config = dict(
    d_model=256,
    rope_fraction=1.0,
    schedule='cos',
)
Below are experts of layer 5 (counted from 0) of a mixture-of-experts language model. Rows are named router (the router's row for the expert), down (a neuron's output weights, with its number) and show model dimensions 0-255. Each number is 128 + 32 x the weight over its row's rms, rounded and kept within 0 to 255.
After each expert's rows: "comes before" lists some tokens at least twice as common just after its tokens as in all text. This comes from a sample of Wikipedia text that the model never trained on. Tokens count by the router's weight.

# expert 59
router [108 148 170 139 103 150 138  75 102  58 154 123 152 125 118 126 140 144 176 157 176 106 147 146  92 126 114 110  95  58 147 143 113 101 134 151 155  88 133 150  69  77  66 129 118 162 147 149 171 153 132 144 160 131 140  53 146 145 113 190 181 145 105 113 179 152 127  95 141  96  90 110  71  94  65 109 142 130 128 103 163  92 142 170 129 121 142 146 102 120 130 132 159  89 157  76 164 126 163 152 171  80 125 122 140  94 148 130 140 170 108 112 122 130  92 151 117 110 127 166  90 116 165 147 128 147 146 121 117 150 159 104  96  94  92 181 154  80 101  89  71 111 181 147 118 126  71 121 142 117 143  76  84 105 184 131 125 117 111 167 114 154 137 139 123  76 102 152  88 118 123  84  86 136 150 141 102 194 148 167 120 105 118 101  97 123  65 111  76 137  66 136 186 151 120 165 134 180  61 114 147 159 103 172 161 105 102  73 160 155  62 116 144 160 131 182 120 179 139  64 109 175 159  69 226 164 125 102  73 115 140 145  92 172 153 134 114 113  76 144 132 139  98 184 153 108 167 191 112 163  93 134  98 160 129 152]
down0 [213 188  80 118  83 149 100  81  70 168 113  80 166  52  55  98  75  92  84 103 138 143 114 136 138 129 129 138 112 139 153 106 118 122 153 149 118 122 120 163 133 160 113 178 175 144 129 152 158 151 190 157 147 128 185 165 144 156 143 142 104 167 171 160 100 135  99 147 126  87 109 130 161 118 134 167 174 157 131 110 160 189 118 118 158 105 154 171 175  77 144 123 105 113 146  68 107 124  96 130 138 207  95  66 118 166 163 108 101 187 105 138 125 202  65 126  69 141  56  74 119 162 170  77  84  72 123 160 141  97 102 177 135 139 173  76 125 149  88 159 105 135 126 124 173 130 142  80 159 168 175 133 110 109 104 111 171 129 101 169 157 156 150  70 103 112 138 149 110  86 143  90 126 120 151 143 174 112  80 152 164 148 109 152 102 130 158 133 188  71 148 136 180 147 112 123 133 125 106 142  92 106 143 152 149 144 119 111 140 181 139 144 140 138 135 142 160 155  73 131 132 134 183 130  74 135 121 141 104 150 107 150 129 125 117  88 102 128 162 164 203  82 111 161 142 108 118 110 130 132  75 100  95 101  81 164]
down1 [111  94 142  87 111 152 120 138  68 131 161  95 203  66 190 190 143 142 121 106  75  76 160 122 110 145 113  92 164 161 181 169 135 113 143 177 171 161  36 158 176 119 125 142 102 100 127 110 147 128 153 140 123 120 165 124 126 116 119 123 131  98 194 134 131 115  26 162 135 159 133 147 119 132 151  84 134 177  49  81  99 146 174 116 133  98 130  87 161 141 178 125 116 113  40 119 124 131 146 156 147 134 145  93 124 115 113  67 104 100 101 111  96 179 175 157 137 170 116 123 133 112 141 161 164 110 147 138 102 116 103 156 102  84 126 159 127 183 184 126 117 109 121 133 146  95 140  97 192  66 134  86  94  88 111 148 176 132 106 135 102  93 158 145 111 105  62 120 122 156 169 109 103  85 103 143 143 117 152  81 121 123 121 187 129 120 167 120 131 112 117 175 167  69 213 102 137 136 110 110 101 135  92 130  86 163 116 131 162  81 108 110 193 129 111 162 141 168 124 113  85  99  88 190 108 114 167  39 133 110 138 155 146  95 165  90 101  85  77 141 111 111 142 129 149 106 118 131 168 179 133  98 146 145 114 144]
comes before: "\n", " of", " in", " was", " and", " is"

# expert 48
router [ 71 100 144 134 134 141 133 106  97  84 138 124 119 174 105 108 151 140 165 153 170 125 144 175 114 109 142  68  70  70 141 158 105 120 151 148 130  49 186 132 108  82 131 126 126 105 155 122 172 139 107 173 160 121 128  94 148 182 139 191 166 198 107 130 131 116 136 145 133 132  97 119  98  92 100 127 122 110 127 147 169 127 127 147  86  98 176 123 111 151  94  83 158  89 143 102 148 114 130 141 159  68 109 140 124 122 138 102 143 126 101  98 131  99 100 162 121  38 167 165 113 116 146 138 148  82 135 206 147 168 148  83  99  51 101 182 153 102  71  93  90 119 194 187 132 168 110 116 126 117 157  76 103 143 174 119 186  79  93 192 113 107 140  93 140  94  83 202 108 105 137  82 119  91 123 160 127 146 142 144 128 125 136 118 104 128  98 106  57 186  93 142 146 111 126 174 113 158  62  94 164 161 156 155 186  95 110 109 158 120  60 142 101 128 133 160  96 176 143 138  92 182 147 101 190 142 176 114  90 143 151  99 138 144 140 160 124 126 101 149 116 161 109 165 119 128 178 165 112 174 132 100  65 151 144 192]
down0 [157 174 131 100 132  58  90  95 154 134 132  74 118 107  78 114  99 145 134 115 127  53  96  87 120 114 118  87 139 144 212 120 106 163 147  94 106 147 165  82 160  76  82 111 159 146 160 114  92 136 160 197  79 137  77 189  93  89 147  97 132 105 159  60 104  60 158 139 143 147 134 137 157  95 126 123 111  74 115 153 140 104 105 138  53 149 145 135 113 136 228 171 124  54 132 124 118  97  78 147 139 149 124 166 115 127 102 152 104 223 107 107 129 105 150  98 120 145 121 117 116 161 114 110  90 171 142 102 134 113 150 180 114 131 159 168  92 128 123 132 152 117 116  77 195 158 136 117  99 104 178 127 125 118 150 133 130 109 142 106 125 146  93 111 127 166 189 114 111 128  63 109 130 128 148 174 135 125 108 111 112 181 119 148 140  75 153  89 109 145 111 155 116  66 118  75 161  88  80 126 131  75  86 208 140 114 150 174 128 127 135 174 181 131 142 118 116  99 146 130 114 122 138 214 102  84 155 104 165 123 110  82 136  76  79 110 154 114 139  84 108 144 109 113 162 115 177 155  79 129 116  87  90 122 132 183]
down1 [184 145  36 191 149 159 137  76 103 128 104  48 108 127 154 132  99 103 128 139 127  97  87 159 107 173 110 134 170  97 186 125 124 130 121 172 133 184 134 157  45 157 133 141 115 132 105 112 123 115 113 101 118  93  96  73  98 170 121 143 116 123 122 114 170 107 149 125 134  50 202 147 145 114 158 143 113 163 117 158 131  88 105 173 131 137 182 172  79  92 167  55  84 130 103 153 130 102  85 191 115 157 132 164 153 109 118 156 132 127 147  95 157 161 105 136 122 154  57 152  91 124 106 120 135 141 167  72 160 123 191 119 123 110 180 144 138 150 149  78 105 112 142 103 131 103  77 118 107 157 120  99 170 170 114 148  86 125 166 126 122 149  84 149  76 164  76 154  73 136  67 167 192 146  80 142 112 139 125  99 101 119 152  58 104 173 125 121 172 172 132 132 114 126  88 108 145 109 151 171 104 110  74  90  80 145 156 159  92 204 162  61 153 153 118 166 144 126 139 146 149 165 108  69 129  80 130 166 144 138 139 146 184 124 168 105 140  88 105  91 144  83 104 126  95 106 151  91 107 149 126 156 134 142 111 147]
comes before: " and", " of", " in", " who", " for", " at"

# expert 4
router [129 156 170  99  87 151 145 133  90 109 126 124 174 170  90 111  94 140 127 156 123 111 161 131  70 176 163  97 130 117 162 176 153 111  93 106 116 111 168 132 124 101  99 137 115  81 134  91 161 151  77 120 124 111 141  78 137 166  86 143 173 158 137 105 166 151 159 167 175 132  99  76 103 115 108 148 124 105 126  98 133 100 144 144  95  93 143 119  77 146 147  71 145  70 184 108 149 113 144 159 188 101 139 127 186  91 188  80 169 115 123 101 150  81 121 177  90  86 132 134  88 140 205 137 111  86 135 144 171 176 154 112  79  82  69 173 167 131  97 122  54 141 156 139 129 152 138 128 108 127 108 107  84  70 187 136 147  94  85 171 125 136 144 105 142  92  94 142 104 132  94  64 122 107 166 135 126 156 172 115 138 123 177 103  53 178  74 116 102 176 101 118 143 123  88 144  62 198 101 139 185 182 123 130 142  98 135 108 142 116 105 163  61 199  82 150 117 181 151  96  99 115 147 103 181 165 133 129 106 165 162 123 120 138 156 115  91  63 124 132 141 167 104 141 142 128 143 153 106 167  89 108  71 176 133 111]
down0 [102  75 107 118 169 134 143 108 117  91  83 153 152  99 118 177 108 132 185 157 152 157 141 176 172 120 128  83 123 159 159 162 102 166 112 154 151 119  62  80 121  61 105  96 116 127 117 159 145 145 109 140 124 163 117 166 110 105 144  90 117  74 122  40 149 118 117 157  32 144  69 104 131  83 133 114 106  49 160 135 170 157 146 132 198 142 137 123 182  83 145 189  97 141 122 147  95  96 103 116 103 170  93 100 175 141  99  97 152 158 179 168 102 141 143 151 174 111 123 140  84 164  98 156 115 106  75 109 109 162 158 162 127 134 126 108 139 185 106  98  98 109 190 147 155 123 186 174 129 102 155 130 205 161 158 159 188  86  90 101 154 153 124 130  69 123 175 167  89 143 120 169 142 130 121 152  88 136 135 117 127 115 112 167 171 136 184 188  52 105 173 103 121 127 133 157 156 100 137  99 129 134 163 148  86 158 144  97  97 137  81 116 115 157 123 123 104 128 157 188 144 123 101 193 107 111 121 104 164 129 153 142  72 106 139 143 121 113  90 124  82 181 137 146 194 142 120 127 111 149 163 139 145 102 194 110]
down1 [134 122 100 206 154 111 121 133 163 135 125 149  85 142 126 122 124  81 147  93 128  20  71 110  88 106 109 132 146 102 125 171 123 135 103 172 134 110 123 180 139 135  50 139 185 108 179 206 111 107 173 159  76 180 148  89 116 165 169 187 146 133 124 117 114 147  96 157  97 170 108 156 131 202 173 143 155 132 125 119 114 141 111 188 154 176 123 131 124 143 159 120  57 173 114 151  74  68 111 187 129  82 129 150 162  37 106  92 101 149  99 132 110 122 130 115 130 124 130 122 101 130  90 103 116 146  83 152 121 114 129 176 187 163 161 118  94 170 148 107  94 127 154 152 124 162 130 143 139 113 203 111 138 162 160 129 145 171 108 124 140 120 101 161 145 119  99 105 130  86  92 199  65 162 132 116  90 139 138 177 152 137  96  66 114  98  84  90 132 132 118 111 103  75 154 139 185 103 126  85 112 162 149 170 100 137  93 124 140 132 114 181 152  94 176 174 102 159 141 132  99  81 106 129 137 145  98  57 161 149 102 149 176 176 123 137 158 117 100 131 155 168  78 134 177 100 116 154 124 152 116 129  86 162 165 157]
comes before: "\n", "-", " The", " ISBN", ":", " He"

# expert 40
router [107 144 142 114 103 124 171 105 106  70 124 168  97 174  91  96 111 151 152 186 143  87 159 166 109 188 147 110 115 111 166 163 108  82 118 140 123  79 151 134 104 131 112 135 107 109 193 127 120 134  75 162 156  77 120 114  81 157  86 163 133 112  93  98 177 160 135 148 174 111 112 142 117 113 112 178 160 127 102  92 119 123 140 144  91 121 149 168 115 172  85  67 178 131 148 128 170 116 167 202 122 113 101 148 177 121 164 122 188 132 114 122 123  83 114 131  56  99 126 178  70 105 154 132 152  71 140 190 171 166 137 137  96 105  84 127 167 106 112 113 107 141 178 138 124 171 110  58 111  87 124  80 105 110 153 148 159 138  63 161 111 129 152 109 135  65  92 125 139 136 119 119  97 111 156 126  89 143 130 103 157 108 154  98  80 158  90 108 102 202 124 133 183 123  81 142  86 141  96  68 163 148 134 143 189  91 124  55 167 179  96 190 104 152 117 168 103 179 162 133 124 118 144 102 166 197 143 105 102 169 179 158 112 139 143 156 120 121 137 139 125 168  78 123 133  85 165 148  75 144 114 139  74 189 157 159]
down0 [ 88 159 143 105 144 152 145 104  42 168 155 145 106 164  87 136 148 173 137 122 137 169 104 118 132 149 116  98 195 129 156  57 144 149 170 145  93 162 123  85 114 129 140  44 131 129  97 144 107 103  98 168 166  97 131 175 164 104 115 145 133 130 110 221 145 108 232  89  75 214 121 136 102 169 141 135  71 142  71 104 120 150  88 113 120 167 185 145  61 150 104 159 121 148 180 147 152 149  72 113 138 163 133 101 132 119 169 150 130 157  96 149 128 134  74 137 134 106 146 121 129 149 130 118 102 166 134 100 165  87 116  75 126 122 162 189 102 116 114 112 109 147  75 104 105  98 120 116 121  72 112 175 173 161 140 147 208 114 108 159 115 125 131 101 113  80  75  80 157 178 119 107 114 153  53 132 141 112 127 137 177 161 143 123 133 124 131 129 160 155 137 142 135 113 115 114 154  61 143 107  94  84 157 125 134  40 142 128 139  80 128 154 201 138 109 150 112  89 131  99 196 146 161  94 137 183 116 146 116 144 142 158  82 182 132 165 111 151 160 145 134 111 117 112 126  66 133 145 141  86  92 130 164 114 109  93]
down1 [154  96 149 136 118 176 152  62 175 187 115  88 183  71 141 111 103  44 148 104 121 115  85  98 141 116 155 120 128  67 132  94 155 128  91 120 199  94 123 152 143 134 123 122 123 103 152 168 131  34 123 165 172 176  75 132 100 164 134 131 137 181 124 141 153 130  92  78  74  83 122 126 119 133  57 153 109  71 126 155 125 134 137 122 154 157 155  91 104 193 144 175 138 140 131 132 134 122 127 104  87 130 146 102 116 110  98 122 137 188 128 127 163 189  66 166 240 150 109 138 135 119 127 154  68 131 123 113  99 100 152 170 145 106 119 190 121 117 110 155 100 119 144 126 129 124 105 134 142 104 121 103  71 162 117 140 159 165  87  97 172 163  88 162 111 113 144 108 141  82 125  50 181  80  75 127 133 141 148  84 138 128 114  62  97 109 119 151 122  97 116  82 117 138 164  95  83 142 165 172 103 110 125 141 121 102 112 132 120 123 126 151 119 162 111 132 154 116 120 160 163 132  97 144 119 102 137  96 192  76 205 120 147 146 120 197 110 191 114 157 145 139 109 146 123 110  50 125 122  69 158  88 104 169 171 112]
comes before: "\n", " The", " Green", " -", " In", " ;"

# expert 61
router [132 148 169 101 103 143 148 127  69  85 151 181 137 124 128 106 120 154 134 183 100  82 138 137 102 189 175  79 100  95 170 159 130  86  80 123 127 113 138 100 113 101  83  86 136 104 170 123 130 160 100 161 175 129 143  84 145 121 141 145 157 149  93 114 124 148 164 143 149 163 108  78  90 113  53 166 123 119 101 111 133 133 162 171 106  95 168 151  67 147  90 118 146 137 141  98 146  99 153 143 156 119 141 140 185  90 136 132 128 120 117  81  86 131  99 145 102  71 147 188 107 102 108 154 134 104 106 159 186 162 144 101 115  85 101 208 169 105  91 135 119 152 198 126 145 162 104  97 115 103 119  75 116  88 167 143 146 105  56 199 107 132 116  91 106 107 111 126 123 133 113  96  72 105 138 108 114 170 155 118 141  85 154  84  55 180 140 133  96 149 146 160 156 147  57 143 115 163  84 129 185 160 134 122 199  96 103 107 164 147  46 142 120 178  82 156  86 157 190 138 101 165 182 125 162 160 136 109 140 156 190 139 110 166 150 138 100  79 146 169 129 172  61 149 148 138 162 139  89 166 108  99  84 120 151 112]
down0 [111 161 135  84 188  86 133 158  72 120 136 143 121 128 100 159 154 178 124 127 137  68 139  87 161 137  91 162 128  77 172 118  77 165 159 125 109 143 144 136 116 146 120 169 106 182 119  86 113 157 114 133  95 126 131 134  99 129 132 170 121 158 172  94 103 106  71  79 156 176 139  99 131  97 153 136 189 181 139  86 106 161 116 150 181 103 189 114 157  94 131  99 130  90 197 124 174 188 111 176 149 160 117 101 145  97 112 162 102 132 115 104 208  66 105  98 132 149 155 104  75 181 107 119 123  84 120  83 193 163 114 150  95 107 102  80 121  86 191 188 153 153 116 103  45 110 167 126 159 130 118  79 161 144 122 111 172 101 157  95 146 146 137 163 130 158  98 133 119 115 130  86  95 166 119 154  89 207  91 134 142 171 101 150 105 149 108 136 169 116 189 159 114 135 142 152 120 143 100  94 109  94 156 142 114 120 192 139  87 126 169 189 109  68 150 121 113 137 160 169 127  85 151 143  80 191 134 125 151 113 134  94 102 108 123 131 157  92 106 120 103 131 133 179  64 158 152 132 190 126 105  88  52 136 127 131]
down1 [120  98 114 146  86  80 153 149 169 107 116 130 121 129  88 111 180 128 159 171 133 118  72 174 178 178  91  80  95 124 112  79 126 112 153  91  75  86 144 150 117 127 103 153 107  83  71 115 119 106 148 149 166  86 147 138 104 133 183 117 150  90 124 177 118 111 141  84 190  64 179 171 131  87  82  86 117 170  78 118 159 204  71 153 146 131 183 131 144  49  75 120 160 115  74 177 218 107  97 111 146 111  66 189 149 130 136 166  88 154 100 143 130  90 142 152 117 164 153 151 143 122 118 163  81 100  61 161  71 111 103 135 113 158 111 134 175 113 131 122 163 127 158  97  87 129 128  75  93 113 167 117 160 105  77 128  93 150 160 175 115  88 102  93 122 153 151 187 110  81  95  96 115 109 163 137 117 149 155 120 152  82  85  97 116 132 111 152 108 137  84 156 118 117  89 112 129 153  93  86 113 155 115  97 103 103  95 150 118 143 121 187 109  99 116 166  92 163 105 121 176 111  84  60 143  70 136 137 105 134 152 170 144 142 133 137  93 111 155 110 120 155  83 110 158 152 142 106 183  82 144 173 144  97 132 113]
comes before: "\n", " The", " He", " In", " It", " This"

# expert 54
router [133 139 174 129 108 143 145 142 118 107 195 185 202 172  70  97 139 115 134 157 146 112 155 152 121 179 166  88 112  89 194 155 130 130 131 128 111 114 170 141  95  79 114 128  87  86 156 105 168 155 140 118 149 104 108  99  92 129 121 171 136 137 136 118 151 125 138 190 139 102  58 127 132 115  87 141 135  89 124  95 139 117 158 166  57  95 151 170 111 162 102  98 181 111 134  52 188  98 129 157 161  95  86 189 167  93 138  95 153 143  92 128 147  98 126 200 108  96 129 136 138 107 176 134 112 115 151 157 162 162 148 127 118  93 115 141 138 100 101  84  99 135 167 125 159 167  95  92  96 143 135 120  77 114 172 132 186 102  85 159 118 166 160  94 121  77 106 189  82 102 122  83 143 142 145 171 111 125 121 175 147 119 143 108  81 160 114  71  94 181  76 147 143 131  75 134  80 196 134  67 165 201 155 170 116  99  80  61 153 113 121 122 114 133 114 140 119 168 191 129  96 172 134  80 155 140 156 102  94 171 151 129 103 176 155 131 118  99 108 169 106 158  74 166 143 141 188 125 101 178 108 138 139 146 149 163]
down0 [160  57 162 155  70 117 121 183 146 138 144  83 206 112  98 146 104 125 180 195 123  98 183 120  94 165  96 109 117 181  93 115 129 127 163 131  94 144  87 146 124 124 125 200 152 104 142 150 184 114 139  59 163 125 167 111 179 149 105 135 113 112 188 144 190 131  78 149 118 104 132 176  83 160 133 148  99 121 136 136 111  99 151 141 186 157 123 145 175  90 142 110 139 105 102 154 148 137 177 141 128 139 147 129 124 150 109 115  97 108 114 184 127 154 143 149 101 164 131  79 154 171 106 141 145 149 143 124 167  85 117 142 141  94 145 117 116 121 126 195 214 238  84 179 112 136 144 169 142 138 108 167 133 193 136 135 117 185 168  82 165 125 151 106 122 111 120 174 144 127 149 150 149 117 132 219 135  71 127 114 100 120 114  95  52 138 102 119 156 133  55 159 130 105 165 144 158  59 111 121  83 100  91 120  49 117 134 100 110 103 156 150 140 163 116  98 144 153  90  92 118 164 145 144 116 104  74 102  86 168 133 140  44 141 130  95 102 140 103 133 151 140 147 121 131 135 160 109 124 116 143 158  84 129  73 111]
down1 [101 206 166  44 107 139 113 140 120  54 114  77  94 171 140 112 144 114 114 154 166 121  79 164 159 100 110 159 144 131 130 145 125 167 220 155  89  89 165 142 130 144  85  81 155 144 125 162 189 129  99 194 113 167 121 122 164 122 113 111 137 121 126 135 202  85 117  94 171 130 152 137 146  81  81 153 127 141 148 101 133 139 137 171 107 161 183 145 102 126  73  96  95 167 115 132 121 108  58 148 141  73  53 110 144 156 132 131 149  83  37 155  98  81 154  94 136 143 150 129  91 141  94 191 148 132 113 157 159 128  85 102 107  55 181 176 113 142 149  96 100  79 145 109 149  69 174  68 139 146 122 194 111 182 122 155 161 172 125 146 166 108 165 124 108 115 147 105 145 130 137 165 103 121 172 148  82 118 119 125  69 100 115 175 173 119 122 170 155 131 117 128  93 132 130 141 128 107 100 154 101 107 126 141 112  92 107  79  93 137 148 101 109 112  67 108 114 131  92 152  68 118 119 155 107 129 104  74 103 112 100 126 131 117 124 111  85  94  93 126 109 144 153 133 151 144 126 159 135  80 106 101 158 180 187 191]
comes before: " a", " born", " an", " ==", " also", " in"

# expert 45
router [120 141 174 126  81 150 132 108 128  67 178 168 169 192 129 118 108 143 130 160 139  77 173 140  90 185 163  80  80 106 171 166  72 104  97 144 122 101 134 144 114 115 102 122 126 121 173 138 122 141 132 141 187 105 130  98 117 141 133 179 158 184 126 131 128 163 147 188 154 129  93 125 105  76  78 180 130  70  91  97 137 117 139 129  73 125 134 139  92 137  93 112 137 117 187 136 175 101 187 141 160 118 123 170 163 101 173  77 152 107 109  95 141  97 111 158 109 113 192 164 142 107 150 163 172 128 125 114 137 175 119 120 123 111 111 147 150 101 131  87  87 144 147 111 129 159  97 135 108 118 144  60  73  85 145 157 171 101  81 183  73 171 147  90 143  89 106 148 102  90 147 114  88 122 180 139 101 178 180 109 137 122 137  98 125 144  83  45 106 170  95  96 156 125 106 133  74 191 104 107 153 156 174 143 177  72 119 106 170 143 121 154 112 142 125 134  78 178 142 129 118 140 135  93 178 160 161 105  70 127 162 151 117 134 163 135  82 111 110 148  99 140  54 175 142 148 191 122  67 172  99 111  86 146 176 178]
down0 [141 134 147 156 145 127 102 153  97 104  78 148 112 155  87 124 107 149 136 160 126 170 162  85 163  85 129 129 134 166  93 135 119  97  84 147 105 105 134 182  64 124 133 162 196 121 127 151 148 137 129 117 177 146 156  77 123 119 157 181 182  99 168 128 202 136 135  85  77  93 127 153 157 125 120 147 156 166 135 148 149 133 162 195 154  86 160 121 166  80 136 125 100 113  87 168 110 154 152 178 142  93 165 198 139 108 148 199 177 167  74 119 106 170 144 115 120  98 137 140 149 193 131 123 105 116 120 121 114 143 119 110 144 189 136  91  83 138 141 121 135 135 111  68  98 108 204 124 181 164 161 139 127  86 139 156 131 154  73 150 107 104 109 170 118 148  78 132 183 138 103 118 121 104  97 118 129  83 189 108 123 177 116 162 108 153 123 127 200 151  66 175 133 155 188 110  79 198  92 151  66  75  96 170 167 111  85 109 123 119 117 176  99  91 111 101 156 101 114 109 169 103  93 100 123 166 119 111 186 150  95 135 160 135 163 102 144 106  89 137 107 146 134 104 134 131  70 144 103  64 154 120 192 110  55 112]
down1 [149  60 109 152  96  88 199 114 124 121 117 139  87 153 129  65 160 168 155  98 116 197  94  47 120 105  92 116 146 114  81 122 103 181 158 144 154 120 143  56 117 120 107 149 133 185 151 147 116 146 157 124 109 112  84  94  96 174 140  44 194 105  80 137 135 106 130 135 133 159 172 179 126 117 118 144  95 103 176  88 150 159 133 114 135 128 112 164 159 103 109 117 137  87  61 107  60  83 120  86 165 158 150 136 147  61 127 146 121  90  69  95 111  50 145 139 174 116 111  26 159 124 192 133 164 138 139  83 137 187 146 113 150 141 121 151  84 164 128 110 109 102 120 151 122 119 119 116 166 119 128 128  79  64 139 134 187 145 123 176 140 128  98  65 108  92 158 124 133 154 101 167 168 153 133 123 161 126 102 167 149  97 122  95 144  96 133 168 145 135 145 159 105 168 154  90 225 112  96  96  93 127 132 168 168 114 109  72 126 105  97 165 120 144 119  88  94 102 142 141  93 138  87 146 119 134 129 133 171 135 114 136 122 207 132 102 110  82 108 126 147 159 157  77 110 138 112 142  96 149 107  79 124 152 155 123]
comes before: " and", " he", " but", " the", " which", " with"

# expert 70
router [121 145 137 144 137 153 143 159  91 125 185 184 152 119 135 119 103 139 166 155 139 109 173 151 137 172 133 115 119 100 140 120 121  65 132 121 122 104 134 126  85 125  98  96 108 140 152  93 144 172  87 151 144 110 143 120  90 145 113 156 127 125 119 120 169 124 124 177 161  80 118  92 117  69  95 186 164  96 114 108 133 126 159 146 126  89 180 130  71 147 128 110 185 134 141 135 177  81 158 143 120 120 108 194 186  22 144 124 193 118 111  91 117 108 105 162  41 112 134 132 104 108 186 162 124 101 172 170 175 142 123  88  64  94 104 133 138  92 124 118  93 176 180 142 162 119  77  93 114  84 126  70 128 117 122 157 122  89 102 144  59 128 149 111 133 123  73 185 138 110 118  89 135  84 126 103 136 181 129 181 189  95 181  91 104 130  99 130 140 193 102 128 109 110 122 174 112 144 149  91 213 146 137 111 125 103  79 100 142 170 104 126 117 110  99 179  88 148 131  81 142 213 164 110 183 173 158 129  96 191 116 122 120 143 180 174  94 102  99 172 143 154 114 109 159  90 136 181  91 154 124 102  86 151 138 135]
down0 [131 168 125  89 113  79 141 125 130 115  99 101 121 124 149 173 128 125  97 139 172 128 135 109 155 115  81 101 144 153 127 161 141  76 138 144  71 200 179 123 105 142 153  96 109 209 164 116  82 110  73 152 127 202 177 136 164 139 164 127 112 174 143 137 158 126 165 153 123 140  78 137 167 108 215 134 152 167 138 157  89 161 142  72 170 147 150 129  47 106  95 160 150 121 134 140  85 148 114 129 108 100 128 117 142  64 111 140 160 135 145  59 112 177 119  84 115 192  98 150 107 149 194 117 119  74 133 135 125 179 121 130 165 177 131 151 110 168  95 131 147 112 148 176 184  96 101 130 156 124 174 137 168 102 135 158 136  51 143 140 162 129 137  82  44 136 109 151 142  94 120 109  81 126 125 110 130  96 192 104 121 166  90 157 114 122 104 134 142 126 142  79 115 156 150 114 121  99 197  93 115 122 144 183 150 176  96  98  92 101  98  73 102 159  95 100 137 141 186 142 139 122  94 116 189 125 145 121 118 173 126 196 122  91 119  85  99 129 130  83 111  94 144 153 126  62  48 127 159 150 103  92 110 147 186 110]
down1 [ 98 185 162 113  59 143 114 141 119 110 176  77  67 173  76 151 103 131 122 151 195 128  77 114 120 134  93 164 159 124 155 125  77 100  97 155 154 167 165 184 121  95 130 148 161 132 127 129 164 139 133 139 196 124 110 177 206 139 144 172 106 166 132  66 159 126  86  88 162 105  97 159 147  93 157  68  95 139 122 162 142 101 153 149 110 131 179 180 180 139  95 142 105 186 119 130  88 135 115 128 177 105 158 159 135  65 139  84  98 136 161 161 102 173 112 144 139 159 122 164 127 126 129  82 148  77 164 178 185 142 149 152 153 170  55 154 119 147 147 172 184 152 116 130 139  99 156 145 149 164 156 107 132 147 150 118 152 130 109 166 136 128 111  61 175 166 157 150 109  80 180 125  73 135 144 100 134 110 166 165 154  92 130 185 133 159 129 164 145 136  91 102 135 125 162 105 166  73 184 151 128 176 118 112 144  90 193  69 177 163 164  98 167 160 113 138 136 140  92 132 179  85  88 116 160 200 104 138  66 153 170 122 155  94 126 160 131 139 104 105  98 143 145 140 132 115 114 182 152 126 128  78 115 125 121 143]
comes before: "-", "=", "The", "|", "\n", "Personal"

# expert 92
router [ 73 160 128  91 106 152 112 109 104  96 163 103 111 130 128  97 106 173 134 192 138  88 132 190 136 129  94  88 120  77 133 171  39 151  99 155 155  91 153 133 111 104  97 120 127  84 122 163 129 137 111 170 192  92  56  81 148 129 119 180 185 179  95 114 152 151 196 164 138 149 117  97 112 110 114 145 127  93 107 125  99 125 126 121 110 103 150 127  79 155 102  92 174 109 143 102 182 124 180 126 139  66  92 163 157  79 182 139 122 134 117 104  81 117 132 135  25 108 168 112 109 132 156 125 138  85 144  98 168 122 165 121 142 113  91 173 136 102 106 128 110 139 150 154 110 107  76 124 126 116 125 110 102 136 171 204 155  60 117 135 108  97 126 117 127 119  76 209 106 111 114 126 116 119 117 114 124 140 121 107 135  87 182  58  65 165  94  61 101 150 123 114 133 110 116 179  83  98  30 148 141 115 132 128 208 111 121  92 139  85  68 181 100 151 132 171 138 137 154 123  85 157 148 112 160 140 157 120 118 111 144 154  92 152 171 140 101 115 147 148 119 154 102 159 130 112 158 151  85 166 134 105  74 170 170 160]
down0 [109 153 164 193 123 151 146 131 123 146  92 139 107 188 131 172 145 168 145 112 150  66 176  99 122 151  93 116 113 125 103 151 203 131 130 138 158 130 115 160 127 240 106  97 109  98 129 133 155 122 134  70  88 167 184 117 108 123 104 148 128 125  89 164 108 115 109 126 156 115 169 120 108  36 193  89 152  93 110  98 183  77 130 174 165  87 139 165 168  78 168 108 122 142 125 174 121 117  91 145 170 154  99 185 136 198 142 119 130 100 135 116 160 146 189 128  39 135  98 185 159 122 137 151 107 152 132 152  88 113 155 130 140 180 147 149  70 197  84 114 161 126 171  75  77  77 118 102 115 121  68 161 173 119 176 136  97 118 167 140 139 111 141 117 128 117 198 122 178 132 156 124 117  96 132 172 136 156 130 143 102  85 151  89 113 149 125 148 157  99 137 149 109 119 149 136 126  97 156 143 156 118 124 103 114  90 124 120  82 148 103 113 111 135 172 116 129  75 143 212  91 182  75 110 114 162 134 130 121 146  67  88 171 136 125 156 162 136 139 120  95 152 119 114 162 195 187 119 140  89 136 105  85 116 119 162]
down1 [158 107 122 156  80 136 146  63 119 146  87 177 115 123 173 152 163 206 103 107 203 114 116 120 139 106  83 150  66 140 101  93 116 137 102  70 148  96 151 119  96  96 157 150  54 160 160 143 111 147 158 144 124 131 146 118 140 143 108 178 159 193 165 129 198  82 119 160 129 150  99  89 141 107 161  29 136 110 116 111  98  86 101 122 170 148 113 111 160  66 145 137 136 111 135 184 145 138  97 103 154 151 126 159 125 129 123 153 144 137 178 113  76 167 142  80 212 104 165  85 206 186  85 103 113 150 111 144 153 121  78 134 121 177 153 107 122 171 153 148 153 140 116 144 152 158 158 107  99  95 162 154 125 152  90 104 138  78 158  88 129 118 166 202 113 127 185  91 198 125 160 121 115 150 146 128  84 112 142  89 147  71 119 133 118 114 175 154 100 149 105 134 133 178 118 119  97 153 103 137 109 138  97  95 124 107  88 128 128 171 128 164  80 157 134 183 128 161 145 155 121 119 153 129 129  89  91 125 138 119 111  99 112 121 203  57 115 113 149 109 134 158 175 136 117 163 122  73 214 144 129  73  98 152 134  86]
comes before: " and", " in", " of", " were", " to", " are"